Weights of a small mixture-of-experts language model, trained from scratch on English Wikipedia: 535M tokens.
Below are experts of layer 3 (counted from 0) of a mixture-of-experts language model. Rows are named router (the router's row for the expert), gate (a neuron's input weights, with its number), up (a neuron's input weights, with its number), down (a neuron's output weights, with its number) and show model dimensions 192-255. Each number is 128 + 24 x the weight over its row's rms, rounded and kept within 0 to 255. Numbers have three digits each.
After each expert's rows: a language model's description of what the expert responds to; "gets" lists some tokens that make up at least twice as much of what it gets as of all text. This comes from a sample of Wikipedia text that the model never trained on. Tokens count by the router's weight.

# expert 43
router:155106169128112125107094116081128168154096103117131145143144065115163128123136134141120091162081118165125120156088089157156102093126175131121125176084176134118107133083120149143103119140137131
gate0:166159163119108099142133128104152142134125103127127123164121115152158146055090108146156178126122156123117120150088113096109116111152138171074165166123149141126104130130182146140143128125146129
up0:149153137144122160139139135113119109100171167128127129134116119126189140118132149078102153134151139126164125109126171158095132167160151146086132109088082153119127147129122137153154117158116130
down0:163160087121093168138146118115102151159148089160110156163109152124142128096110149111122133143111126137143106130106105134095135138157125109117070164140139105113153153081160102130125125100110111
gate1:140171147111101144125176136139106124098127136093126120103105103168137179133126120084123098092142115074153097109156124133111099124147110176135126090125124141136175098116141108137194108114093107
up1:098112138110141134116141135130137104134126055186152090128113138085133137171148119155089140132126113146124123104184154160145113107102100134149110120109112125185119135143097132111131112129112100
down1:146115116147132135137144212095138158144148091129151114149169094099162152132105169117150146128139096164100119136155086164109167144121160082108148128127131118171106107140112119081131122140111140
gate2:126144191132102096134126150129109105115142130123097158152144111152188081111133158082148129153133117127140109116133141151085150139097149117050112125159117139116107133097163108135130167131095097
up2:182126138170097133120131145143117119141126082173101123143129114130169075097142143131117143167139118109113123120097146158098131127087147143097102115153160118089106120112160172139097124097132127
down2:154129123118130124130176144138125102152119130153149152121132138116105108166118123153074097141116120124173112166144124069177139124158104107114108132149148105129128163157156114145136102076106121
gate3:155088132132114106121140137139128139100126092153098096122144100101152093132101114113069137081106156147145144126077144169153127130112137132122119117127141168115172122148114084125148142115161115
up3:137132148130188137121124114102153080139100177130110157111117116137121144108186158125139082160120128113139155129139126119123130143134102116139142115142103106123120126102190108152144150162117127
down3:109124144111138136113133143110110116086110136105163114147141159097135118139119135094105152133092094111124109066156092105127106142104164113127141128139136117134133134133148090131147161145122095
The space-led capital letter beginning a proper name mid-sentence after the, of, in, or by, such as R-otten, M-iami, S-oviet, Sh-rek.
gets: " M", " T", " N", " K", " S", " R"

# expert 60
router:140105135145118124093138127098065116111140133134141118162145109105159126125170146123118130147110114111126143101116142148147147112146142158116126168124146128123133089157120132101135123148130068
gate0:085129134143153110099137159133153113129132154077158136138140139142128100100155137130156132145096094140107141110168144114153123118152092140144121124101092139128119144120129141099133155151116096
up0:136101136147112112144173104125112152114084084118082138131129166135151096107126116141113141130121126120115098125139115106111155161121100142160122121130097093151113144156137167113129104129120177
down0:145124150157158097093149121128109160132135127115091145115122120079140086130100135107131151161143116115163143128104114157076132167093106131126096132155128115146091108148136167123112127141134165
gate1:106149149118111148111113128170104139120109163162160128117117117120141100127116102112142154109141133116137093108098135136124108125129121111146158171111150162139113132108106146121144106115120097
up1:137143107124128105118119142105169095117128171119117151105147101110144158125177135118166101126098170165129147097172126121094121132123123112142126147157132101123183102149091114119108139130129176
down1:140163134162104123120137113110099071106137132126152109133154138161124075138127127137141133113142077168073133092148123078117152105102100180126149132121175141108130122104137118180141141127138122
gate2:128139132138143077154128185121081135121142104132090117128161142134136187122138127083077144127187129067157094080154107129150110120094129124123111152117186173134163093118128105135172096108156119
up2:181104096130132135138143129136099149176121100172141097120123133108158115143149107136078168142127153119106134120121158127131143111101184112103098167128133104128097127118138106152129125122137125
down2:089118129149120122092120135127142167139113128119137092126105143141124132130132146125134158115169149078142146107115108098118129163153168127132115100111120138173115136145151142153132122134128104
gate3:115128132117130152098136182179161171094084149145121142137103129148132113147143129117137141138097125171111155118147146149144149110129111115092116117138084191105075131083082114141132126140099141
up3:093145139167110138132112141161111127093082107126168110122120152141131075148081139154121156158117093110151133131133097131099070125110106082135094120109155150130106136115090130141105148136107159
down3:152095124136125184114135124127114106112107145141121167126144118135132142126086126120176108180108124104108128139130157189126149150126137172085153096152154135083099102164109131103140115114121143
Determiners such as a, an, one, this, that, mostly after is, as, with or was, before the noun phrase.
gets: " a", " A", " an", "A", " one", " 1"

# expert 34
router:142104150153143126091172130105076098123130136094130121110162096120155135127131150096132115142112136107168133095122144138143134142105152095128075141083164142168143108115134155162161087170147105
gate0:142128135167119133111129111119137131152069088143161119107117154120127148159163076156115117114154132097122085142158125169151070066121142142106128109101134159131111110138132101122143145131116115
up0:151099143146130117110134094104144129145137162121154152128161117123119139109081131154156145182097141137133139125094158082167149118144106127160076137161107141140121145138123105111170155123144114
down0:146119156151165115128140123069083174185165135121119084171118174168144090123131143105091165133162123136150173110168142110102115183127153108109082153124120141112129147138125125147143140145098134
gate1:138127142104120126087105154119112098114155155101135149154154147101130139077156122137111117123117089156118123119109122138122140133138108105140140129121135109100093127104096165147138132174094086
up1:110165193140101113121138122127119119110185114156131135095119104150133116137130148114124150148117119143130095126131116106085136080104132139123136124147137168122091141136107128092152110112167136
down1:101103124146104158138101159166140115113131088117111117124148144132142122086142168139126178105118138147122072091116155124129110148104129107148161133149151151152116134124107170134129135114139127
gate2:127122113109105091122129180098119182145159144134150084150109102132139097129114130109166103140083145149128122112097156103136105107127161141163120103118098122103157083101156153118117130141122074
up2:147133100123150156125100118140122124159062123165161081144123159108139136118137147099067116148162121092160132160130107153110131157143120136052113160117149124138125145103105109156111111138152136
down2:152151121081154103144123076119111100136080176143146133164147113137129129101117096127129135155093138100138117142145105112118090156102155111134156169130165092102150175124117129103116136125089110
gate3:122115159102073120134119135146119158128083082090116115100121116094159141149102129138110130140105044136102089102124151172119103138097112130128130149127125133147147139131124189124105125143171140
up3:112154113141134125111132133131146144177115144133092106102120109153121147091174126141074130145171105140103182130186135122095157099121141160120170129133135085131132107108124120151110134112102120
down3:141145149130118093141147134098133172145137136139108114113090114146167102112110160135173122119114118074121133171076160112104160156115164163157113109115114095154130110107121129130114117110142120
Possessive 's and possessive pronouns his, its, their, her, plus nationality endings like -ian, -ese, -ican, and closing quotation marks.
gets: "'s", "ian", " his", "\"", "is", " its"

# expert 31
router:144111153131113156111145132146075173109143125121124127139180074109176143111131137102112108139109134124160147114123101105163134124145119091119095143107166122145128113129120142168130108166132120
gate0:129146109168122119132131148131107149157072173142148108093104124077137095126113173125135098144151129116158135150118118113141106123113106118135121155156126125145115186150126155142129142151160132
up0:061139152167119119139128127132120165125089120174146117127120106143145107142139117130156161172097135126115107133092141150119115101110120123109144102126113167121079158132186081119098109130129114
down0:140151101105142162115154108141083129125141127110105120112130131108114155135158160115180105116122168134117153159118114158117146134125098081129134129130132141114139131149117120130161132132169147
gate1:126112137160122146144113083144140143159130109054165123149124092096111206151096127146117119082118140105109111117099117103178133098109106140123156141151157143139152122144153107151165133133133131
up1:159095119157160106131135114114100147134112139080130164107133113094084156148130157123125164155122138089075127130133141130167100105142095140158133148148117112116136127153084132105132121106107136
down1:101142090127142102131161131149151107120104111163066139106124130153104146105103092128122131148129141101145140103134182187119143128169128134130104133149150128135158133132125117164137142158092145
gate2:135170091146137121101125163116129109158109129137197115130130135058113167078169125148148134102154145144099130103158117113149135132124143141131141112076133092157125115134122128159084109135143121
up2:170117087127119132127107152118139152163100104129163126091080120117117170124138132154122148130157129141098126107167107100193113148134127158105148144105136115146128121135118144169072123139140132
down2:085148092136126143109099134136103137130147122144120154130137170122145155140086091125102127116179140123142150117162159174129174121121171103176153168176170168096073104151132106132143149086130167
gate3:162095144144197114148155136095113116114156122126176123177129134121110106146130105120114149144083118130131138106070117169113107124109142119133135133177089153153120156116140160125121141155133083
up3:131117118158129117132121172117114125126111118147144126125130110093108112162117133145144090141181153165115178102113067109147163103110127118081119121104143157077153114134112116128133107148130133
down3:178100140159156136137161118105124105171145103063156151144155100104152127119170156167133097138118151117127095114080109076171134142109101157122115144096184115149152130079131146131126090130140111
Mostly the space-led opening parenthesis before abbreviations, dates, ages or glosses, as in (IBR), (c.1537, (age 68); also bare spaces and some numbers.
gets: " (", " ", "(", " sub", " him", " U"

# expert 58
router:140109146154126122091142154140078118092108150124157114174160073114167145109108137073103082149106122114140139076119118141160105157119131146130102169136163132124114098123108169140135123139117071
gate0:149169122147116135093125150103106181134122093137118113112139144110155136160145178108094132093176144092140069135134111139120130138123135145119172108121095095112102134139138099120145115135173134
up0:151153119150162156104116087124135140197125144141137138122100123122104113132121118147064144131150095123127106153120111124143125146123105153121158102121094129149132089123132099141156124116111094
down0:153153120157070140138122163125126124151106099164141094134114116098137157138051107105131108131116104153147117145155080150112127152133115173141123152145141159140090169155124110160134136129123130
gate1:158125141140141110115154127117106129102112120158135138099143116128112113144153166131092121124142089099088127112094083151114187126155113120125123166085153118130115142102158111150153107133130117
up1:102148119107116097155166118105150105125141165150102110132127146145144119074093129124126100093104135136178148164188118095105085115120108116150151175121102142187116128155127147130119127127092110
down1:185147115121115094089123103132141141085134120090139176116154123162106126129162152115141146112167176178122108163079130113110115124111142088077138104100132088147133158094157090095141167171137106
gate2:128161156115117110103127101124134151129144131072109159163173119145160076151128094075111114145077132124157134102149069118113119134122092121114111135099148132150115098161103161074146150134167152
up2:191120140124134150135134148101088133170093129106148060113103119142098139105165100116092155150168128162148128165116151110150131125159088132111116087088136147105139112120155165167118128136120127
down2:118131106089121113187124129131123165094125154170130131099141164138119161123158116144145117148109124121171122141142081138094136126145124131172168112108103133169076137109091098150120108135147135
gate3:095082145145142136096120089112144113143125146164088130169165105152167122171113088135137095101077142107104151101148087133118206138142123168133162158151111115181138137077157128121078119105129105
up3:125102146154112134122082150137145115165089106157143104155142106133134114109156121162141153084157124123150089146165099106156103127139089099131133139130128132107152103124103159141041074139166144
down3:097137126133146112102113108134155152109130181139063121137098116141112126087104125150132128122109114138113153131144127121134140169128102105101140153122104089134145164104122091119146104139134111
Zeros, spaces, plus and minus signs, arrows and math markup like ^{ and _{ inside sports and statistics tables.
gets: " ", " 0", "0", " +", " −", "^{"

# expert 22
router:136119131139099137097113123129028111104095136123142118144154070116164125129164103146115116154151127136182125073124085164114130096091191138118108123105132130120138088132127123151128113150134109
gate0:142147129125126114145124124127125146117153103093191134137126136128185080141104099108107120116148110181149105136117119122069117143078141106105140128104120205177117141090087130109110123128121125
up0:150120143110093126121129131132111118141111125123111130093128130117121133123111164130128118102140148124085134165107136126141136118161120082076136119109129065089143156151116131137160152155098137
down0:150134147140136152123151147091087133122131123140138095128127105152158097128141147140080135127082138127141120146144147112154096096102120115111095094124140182129144118164137107136103115137104108
gate1:177099116119121121124121156122135122129119149121154101146085115104138166151148161141126151096136129129122181122109147177151124122175136172138134146138130120100137121131120122131124078139130155
up1:084132108126104121143114134132127143075144164123141145099127157102093139135097096131174120112134096145120102135115164093090125115118097121139132129157120112093147121166076093138186128075119110
down1:172126153168125169101141171149120120104156112107156139137171126102134111139158145173129132144138135144100135068133095109111120128116123165110135151128139163124145115134128116146113102121082174
gate2:151131135115114115079121159130139125160145106117130146149125127127133142090126126096113105152132108137126123152158137132144146138138155164079114156104173189143120107135082117138122113105148113
up2:164178128158067133118133105111119132197134111133150143147095094104136126107097138132111104135136076095121109139149118152151167140157134126121123143102158152133096121097112112118161127112130128
down2:063108111115178110141176094079112124155084151138140148088149145130086092165189146130138117131160117153101149107119126143145082118129145091125120131131093130151098130119123125103125149202101135
gate3:127156114127117126126117125123102138116145144098118137054084123104171116175121128132168090137126154133143146113123122124116098107076133122160133123141102167108150145139101097107148096111089127
up3:082143124168115116122125123117130128115097136091097133138126098158158116145126094109172153186137129117174114108148100145116103145102108109135127099142120114085118152120106140145155101104126118
down3:145100143159130103159129151130107115131098141129146111098102142103101101099100141131133126157120122184063133113127143135077149130149108113110118144102153188154112113131126134147134141147082136
Line breaks that follow titles, == section headings == or sentence ends, coming just before a new paragraph or heading.
gets: "\n", "″", "embers", "ician", "aul"

# expert 3
router:115151146174106116098121133092054138125099130107160144151147112099178160138150118107104102093089139141151126108134117142136117140116155138110082126091174154127095108117096126144138112178124061
gate0:097119106105143143133134138125090075130147112130143103188108103168137118100113172148109121110190109122133129107119126157178152153162117108142148118118091123163140128102107164151083167134148126
up0:098115134147116120137149165173143106138134147152100126087166133081107077136162146090120101144117136140138123104136135120126129152118094161126105098150134109118139153157132144128157103109114139
down0:144115152132127114127141134150122099101091122081135158112100123151189104107125125142160089134094103134176126142134113163160132138171167128131125122105093167111093101148121103095102114168123166
gate1:111150136189139162117126156125138142146099130140118115104149118125161132141130151154105094168109130122144163118128122120116113142133138167128085113129139141120097176096152155137121096119138134
up1:100142121175097114138114159138131106154115138123162133101148116106146197154124108149121099139168119148145116142153119100121126135119126123143113128120161106130129095130124109101130067119137103
down1:097111108145104155169157158091092146118138123093137147077138071139140126149117169105151103126143129143138134077117110153095159149145131171133117118146138099124140097144129111122123150151155122
gate2:097161118137105145196130099114142159108128096141117108136094129092108168131098139163136146116146159096145099075084171148095121140102154091154156111090146139140098110162146097140091185136145125
up2:164140139102170104114126116137131137139158142141134114158121095129157085153110183093149168164151123172079188154146120130113122083131103156121094139114084138098136142120118145095092118119129134
down2:105160108142095150105137113161131146127105139135138159157110081181110119109122149121147130125136143142114132151137183147124159109160147124099123146104142119126125091118101115084184140152103084
gate3:100129158151126116137149101121119125172104149130117172095146075110156118094158111139132103133108103115137154133101133143151118100144113148102094137123155124139139135133148130147151095164134155
up3:080118167113123118135117103095137144138117196109152088141112109139106126106083146162182138103117169146115169161100141121129143138111107147139146127139119142119134127153077156106099119134157119
down3:134133077128134144113096125124141126106117123108121137115180073131131128123138141076108182160107122144152163132138132119140149149144141119113089129133141133156130099123117146150124112082114114
Four-digit recent years like 2017, 2021, plus conjunctions and prepositions after commas (and, in, on), word ends like dise-ase, with-out.
gets: " and", " in", "out", " S", "ase", " M"

# expert 41
router:130114151129117129076124152105076087084114121147148160142160095110178134107167141123102104146118160147140144116100100136134129176122148119092121125124145122153148119112122126107136114205160094
gate0:100136127110112133113105109116145164137139098139153123083120154067101154107102083156127125161141138105119112108086088161160101124105110119116164143122150117156096145144150123156058135109128152
up0:115194157140115151127133158110104136111075156117084150086129164056090118128139127128105092146136125150121132116119120121145122146106107156114146094105151095153151147132188195156105121159147136
down0:148131132124107129140110112159139102170083132184138130140104159162111136161118117104094151130098168137141171103120102154137106120108124087112142122145134119102123131125162114114128133154091158
gate1:101149126120095096117128153117127093152123091119146144154161082147141145129121132146142136164125104082164146105114127119106116119128122117111115108131131143108095138158133081096135126167179135
up1:107121114154106129112133126141123095107101144095130190141114113134111129120174118151087160139121143140146154131107100108128150138091184147093135097125101124121102137112164109096149103112161150
down1:156101120165161143138142109106119123137077137102154138122132118169163118168122114133113136148135104143123162138130082122127144118075120148137099136119195149128103121130120092113159150106148150
gate2:141155119115173146105161154145147159106153145102135081159146139082113154134118116116119126127150079164106144152141124113114126106106117104118114154130133152138128125121125127102141146153118095
up2:148064150126142120065167152127139112144115141126177139148130114123110099061201149129127097122105152147147091119130112152142149130143147133115113174109081131111104118145111167139146168143118115
down2:118126149127107157116132110086119175114174132119132144110149123120139105071130112152150159127159147153135163072117146152137129108142104164115133140110097161156108051142145142132123114116129150
gate3:120094111170151117093130131141123117123116107159107129170124109117110108083133141126126077104125089138117142115128102168130124112106162181140114102127111177116158112107132160132174119137122131
up3:138146107110120131133155107113119126146141112128135098156160142104137103135109111139147122159103104117125120110175121107142163160141133124109125139126115139170138141142117106153080158119150110
down3:104129155142145112110085129131142121112137104137151105090114079099159150146142183103127129128103145084126146137093160155120084096129150139169136147145140090132122121111100089115146149137114092
Pipes in results tables and nouns like time, film, work, war, period in prose and infoboxes, especially Running time.
gets: " |", "ur", " time", " film", " work", ":"

# expert 30
router:132109180132152115097101125118044154109123125115149153134138091131175149132135131158119103152097129119133137123115135121083128126144195130093112144093119126134108101132142125136134165189121079
gate0:121135139156156154109136101113159106157098129095104132111152094157136166128124150106108139088071115148117130141167138138121165149102152149151095122130155113158186148116134144173178138132157090
up0:108125113149120113127122178093180116102129110120134064153148130084116107125176114105221112149115156133124085129166161097117118138183131142074128150092125116137151121132155123120098118151159113
down0:109108135143118122159108120135102095120135106158169094095102114137096137152128142135152138134164144121153125124112118162149079124092126159117155168128132124149159191153109158131121158081104110
gate1:123175165104143164112121107127108142103135142161111153136117096145128103081147082127171106144102146115138142145150112140105170132103144111142135129175119128123140075132143177156145121110147105
up1:185148128117127095124136134135183065135164170148142153144126128162158101140151121125134129166161186132115134100152154095110114112180130136117141110145118109129117118132086149140122105114144161
down1:096120151169134111120109127088098115082079109116123124122114103101111100106110119144108128125155152144118094131126131106145117101178133136148105117086182148132117123140091113117133187124160151
gate2:101118117171097129122148186131069123115148149158079068169111103162109081079108118163114123138128092147112109164127141134138130117125093136116110134115129164117129098076089150134109128126109093
up2:091156114131142122122111164121126181126094148121124166107147098115158081126116126132131129106108115124079111173185138113116163114117151113146134105132131108106158118162200100123143124154160100
down2:130122130140183137116132152116124153125098113069139119117132156102116140133097097131102115137120157098113084131158149163093156131110133168097141093110136143120163126098147132090120142138148144
gate3:164123145149152137118095130127101088172097125105155158130114112109126122136117108140172099126114171143118134095138083077110119131142112109136125183177135094097092130155121144149182127117131117
up3:148115147173107125155121125122133123203147115152143084113125077121123129126137125108138147171137152139158166119134144154113125115108138113141116137141126160119064115128149103145129132149083091
down3:074134158111132145145103144170133112141154157129097114159118144115134137168139097120070124144121089129144133083086098137171106099116075120118130094141111149087084145153135114131139158139141128
The ed ending of past tense verbs and participles, usually followed by by, to or in, e.g. produced, performed, compiled.
gets: "ed", "ted", "l", "aged", "med", "ud"

# expert 52
router:159106175112112121131109131077087141109131134132121158139165083125186136131130130125129106145076148173168140135102110127152128125115174118125126138074185126139110128088130143180124115168143115
gate0:161111099155148124126136150131073122140142169137151136106168107104124154085163128106148111126152113092102104146164152166140139157079123122123104122124146122137134133156084095135161131100120116
up0:113177128084115118145102112091139129077139128133144117137125094140148112108149113141134125093133148155175146130142124126131122146110131084160137147114129104146156139089089107109111106151133128
down0:150106118118124110123109173115112168107136123135139086119146143084134139145129103185121134150130157132104113135105126160131146171152127135124123177122117135121104127105110140097134122133151176
gate1:093091119127122112118104147124112145117122104114141127110124109129112108140117093133126131112134122126139108123131088126190095115113119129094127130124145118116131136114175089102133122153095118
up1:121089114135109144125113138128104131161121097154155154107145131142125108126144162159139170115144109126127083142125115155179079095122120128126156133155170116124087162111187107088073117123109156
down1:129101115146118130120117150156102144095106109134109114127117146119133096123111138118133123150069183152171093146151108126136069163089152168111178095129128142141120166131124160143121118089106157
gate2:147132154128127126129144156106113134139121129128080137165149126151102115080148134144192117076143141132141151110104103129100195131100160119182136125100130115099137133135152179141124136126135127
up2:178134127144108143161104145158108159116097107179134121158086084131118098096124168140121115129143162124133112135146108183138136090125146151081122088140100146095121126117142146119180110110149139
down2:082110101128184153125106127121113156171129129127131113153083122101092104162138120103109105119121124149136135087118076135102157116163153162113144068113127120126113147176164149125137112112128119
gate3:110131146152148132151101130143106125135123163102132191126130117165126147148106165166108159084133165136184120141138147072145112144112109116161140125075122146167086126119097141116090120134081131
up3:159141131104149129152151115116147102153168135161103145182111104195142125122077146145161135128123171153134144123135184119112099150150162109140135152131128158146109093128096104098111138135103123
down3:105124130137109152139109143106159122137099073102119131163123099143141099095098135166108128100129094133125119161118097148143127159203104138145162147188109104108125092141118119139087130130145089
Opening capital letter or first syllable of capitalised words in names and titles, such as Ch-ampions, T-itle, All-, San An-tonio.
gets: " B", " M", " T", " H", " D", " K"

# expert 44
router:129104136142143122110138126078062116111156128131136139156186122123170105123150134114109107118101131124108118097113101133140147144109116123131130141105131126137093116141123148140117117158142066
gate0:137110098144151149103110091066138119106133149132117134116082106119124108139111136127118103108131128106118145127141140123118132133121105123148114174142115159101142148091104149126144115137126117
up0:159105136139132141116095124137107111174127090116153104131172115094131157118132163138146126118111095134124152160093121172130130137179125132123118102141117122131133156128132167117081096145160144
down0:117135124138127092103078110107140115102132165136078131159109159133144144166141102065118151127126124121168179122144146165098131119145066133120148130155153125121116156125127121133140124040115113
gate1:082101145176096100121132105173141164123122119128140119162170129130128121134107170146153125138113090132151088135132142126188067125125098130126154106108106153138102175151130105115133137143188102
up1:168184132110116125129153178137163073102122134108128130079144133101142102114137121114131100137168136181104178139125107122101145135121125112116117136151148116111146092128062140122129106104097147
down1:144132143137117157141160104142137162114109103143169178103159100128132123094151182076126138124117105103132111132104120084123155148099168161117077132127126112134148094130157133120139130109146168
gate2:109127107135140173129080073111174101131172124112159069119140123159141175168132147149123121107047117132128137131136092161137095115135155114090140132153145142160117121137134103135156164127098116
up2:139114148157111123116109098137135141137135113125104121111133130142143132106088130148116117120120084116121136144082099101129151147170134083165148127170145131116153144124158114139122161116158152
down2:119137134106145109075136169147142102118102108113126125124132161143111145148099142089131114165145150108161093155151137093168123137158118123102123149136136148131150145105116140130158103134124144
gate3:171085156174169107139128098083099114120123129131146086152101143138154133151119084127136165129148124146112063104165099123153127122128083118125134137097160135087142093162123153130122122169130077
up3:113103094141151080114176082107084144117105145111092097154102091101117131143154082109134113171117104105145120123107158131119170128142110133115125133119113156112173131106117145136131107137128069
down3:127110131122111172119149157133159119149144116136110164115131123120169151157079128115129146129150111153109113106135141154115137114117131138141094138122132129154149115094156116105154132129082159
Verb endings -ated, -ed, -ified and verbs like known, named, called, said, as in estimated, remained, also known as.
gets: "ated", "ent", "ant", "ed", "ating", " known"

# expert 32
router:160142178141129128127115110067125139111125118130115148164142099143195131144131139129132120162073122158145142151098125128153117101137176126110139155098180141172118138094129160142166108142125092
gate0:123122077147144117122157184139118147106113142137145129143111164127106128131121138084145129083153141104162124102098087145145114125152132186111128138187096177073121141112151108108101131141078132
up0:130152134097167115122094135134156120155100111105162147111121087113135131119164092123166098109108137140121172147124115136170064110110170114082122135110143138152123144138080137127139164154140126
down0:105108127120117164119124140115156139143128120100134172106115115126090141102160173126115129100151169124126159126110162141126068122153079150135150149119100111132093165157133104129133110166115140
gate1:098105147161131114144163140147143119094121176111105142143165117142119147128133139051101097142116111084151146112129135124094138131097112123137080132164130103080129124118107137146121162154139141
up1:111126146147154078118141152142125119126116137135135121121087119143088143160119123148196085122131161138112080146102092146134166105131109161147149134109090095118108123163132201104159100094170121
down1:101100144119093120149106107089145124156144186103169120156112149127149132119139102123114103112075149107111137141141111120168174171099171117117150135108142138123151126125136135110148142140126119
gate2:132104167141189118138096143138143140152100140121115098139133125157148149096127148083129094141116127152123195106166118107130136103119132167104155137120158149110155155134088140137135134113111156
up2:161174150124097152118115080138147147146096169112164139154117115153174125111128121115137133121146111117176168106116140118134117138142182137093116152102126113170130123092134113121186112154106131
down2:143146158130106120088158114144143125103133161114126099130170090169110126126174109111119117139152093180106130160126130099130174132116141112143100090096120124140150123110133138104125148153105111
gate3:105143142127119116120144092098110103138105104152133134112145168090085118103136149142110114196135087119121138112140111091167139135122116118124136130102128142142120143104114185132088118127126141
up3:133120128101149077152113141109114158148137116122120108139111084110148118100102204159113111149133123128150106149102143124154105093091148114139130124117189165125080101116103132148130147138097177
down3:154129128106163111139093114124180095103141129129140114123136112133138149116108130149102097084113104125130145153147167133106157170066138121126136129126176154121130115087117153120120158114161128
Space-led capital letters or capitalized first pieces starting proper names, titles and places, such as Sky At-lantic, Doctor St-range, Kansas City.
gets: " R", " S", " L", " A", " G", " D"

# expert 39
router:129122186120140133073130139113112144123096121123131151125166087101134148110159109141126111153121105124151134133101136129098131103103136145125098156100151129140107098105109116104143118160088119
gate0:072078141113168096067129136112121148115139118104150121135113126173121109136145128131089134071111164144135137113123084128132091153182094131089128101122152121090137104133134151136119172127148118
up0:121128089117106096157154193106121165103131154113105158134123108144149139089106176092139084144105148113105114119114098143140127145139104138103126118152125136137148149144108162136152133130139135
down0:133133121128103135115121187121143121128156146122121212082049099125106119094107164070125141155131183151171111105119127164152144116111149142118164110113114125151107101154118140151095100118127118
gate1:176164127130140122141116131129133122176124150167106154118101146145116098150086157125093126141159140127154160137145109099118157103143173145110150136092097151090112115107149123111161103147102137
up1:163116085134147112155146125130118132141080139138099149114147104146138091154138130114133111150124102131135190144116197120147103072109118122155110146114141136151082097115140090117079109126109110
down1:153131136156108157147134114176157134114102117166129140115144098107117109091120134090192139113125155130110103148150115147112121134094111115144157123159146123114135129119110114156115101109117109
gate2:149123130126120121122138112096105183116100116106170126125124111124134095144134168097122133119143097147150086117110151131137135098116155122096120132073140176142129108131095104152118080140093119
up2:097146112115162143140133116110139137100147175091133117137101121152120143116124144124132119144097135138137159108091143141123122138178117109152110104131089178150129148117094100133143205142157128
down2:149136137097141138085159109147115131143163154092154086145114135161153106094132131136125124143163126113103085134127112158086124124114158148111111156124130136125121140173116127157128131171139129
gate3:173159136096085177132151116120117147147111135145089137104119118117160120103185157144112131131153150126177159137079120143095125084066190127082111129120094160102118128124068129147118088132142112
up3:130136160098121164143157109105139125138141123166105130112089157063142105126150139148159110116138118134136103147084082120116187098134160126110119125145096112132139101130164143148132120128174118
down3:088110097130124106189149150090106105141078131147100155163118122104150116142097126140104088141181109099138135160093097109141140089119125135173110133159111090167122111147131132158124130123164107
Pipe characters closing cells in Markdown tables of episodes, tracks, results and coordinates, usually before a newline or number.
gets: " |", ";", ")", " main", " =", " describ"

# expert 23
router:140104149143122106081166134134111132113130145096155138153170083112153124094178133111133110135113125133145154087121112149120149107137126129116107142106164143155105143132112116111152142204090066
gate0:157128141117102152113128104174132160088112072172148133129142134079110140141101150116103133133134163145085122095096100140071162143098103132129138163110155131099167113140143144134121139110105113
up0:149137139117123163145098131154122074161113166109086134111102151111127099130109135135098109142133122117143149140129121140131122133138085122110086098180148108148102121124112113149162145143116146
down0:128175161070111107127115142156165104134159130127097117134116140126134128072119137114112129110109061095088176140120084136085131132143099102122133116153163118188098134123135115143115117109115115
gate1:085128169144115102134098123129115159133133119075114109137104132115109130112120131087162125165152066103158089133125153158146146142115109129140114101114147177124157118132137119145096125150119148
up1:176119145126165172119114103143140121149136141161117161101117129157133129144147117182123146108116143112107175127138126127069118146150167110131131129175097102108105132133131142163118149127125133
down1:110154158136118156138141130128083124113118138141124115148147128140137155166065112098149137144080114125090125105142138112107129144144115155123110138144114099122118120100128121099138099129092104
gate2:101166114162175162122157129111131127108103105138100083130082078127142139138083127104154074125130131130137159138143149140123114127144154137132109110121122101121086126145109106123154138147157125
up2:097168155127171159119121104124141140111140124090139104136073132110107147084108071123165095071170081122115122114147151128124161108145112107173089124105149130135097149131147121140144146112146109
down2:153130116108095111138111146149098157111122080121096109161087109119117108138102111125129145120131164110102118087109153145131151130130185119128163141155104219138141126128137116111142103140144114
gate3:143106120120149137139130153102149154104111119158134126124113146078132170124145083157163113141111151115110127124161141176195134110114115174153101098118134127082153092147113119157119103126129145
up3:149124138146134125144156144159131180103115153104133158093123120088104116101158146134099105122120125121132130110117148174171140088096099138109121107127113157132154130152080143119107125128116143
down3:145143096119109137111104140122125174131150162130123123095148096147128161104149187122114133131180150129124111115131128183088156071147093105114147124133093108146150122128102115124172173116127096
Word-final endings -a, -ia, -ina, -ica, -land that complete place, team or taxon names, such as China, Georgia, America, Arthropoda.
gets: "a", "ia", "land", "ina", "ra", "ica"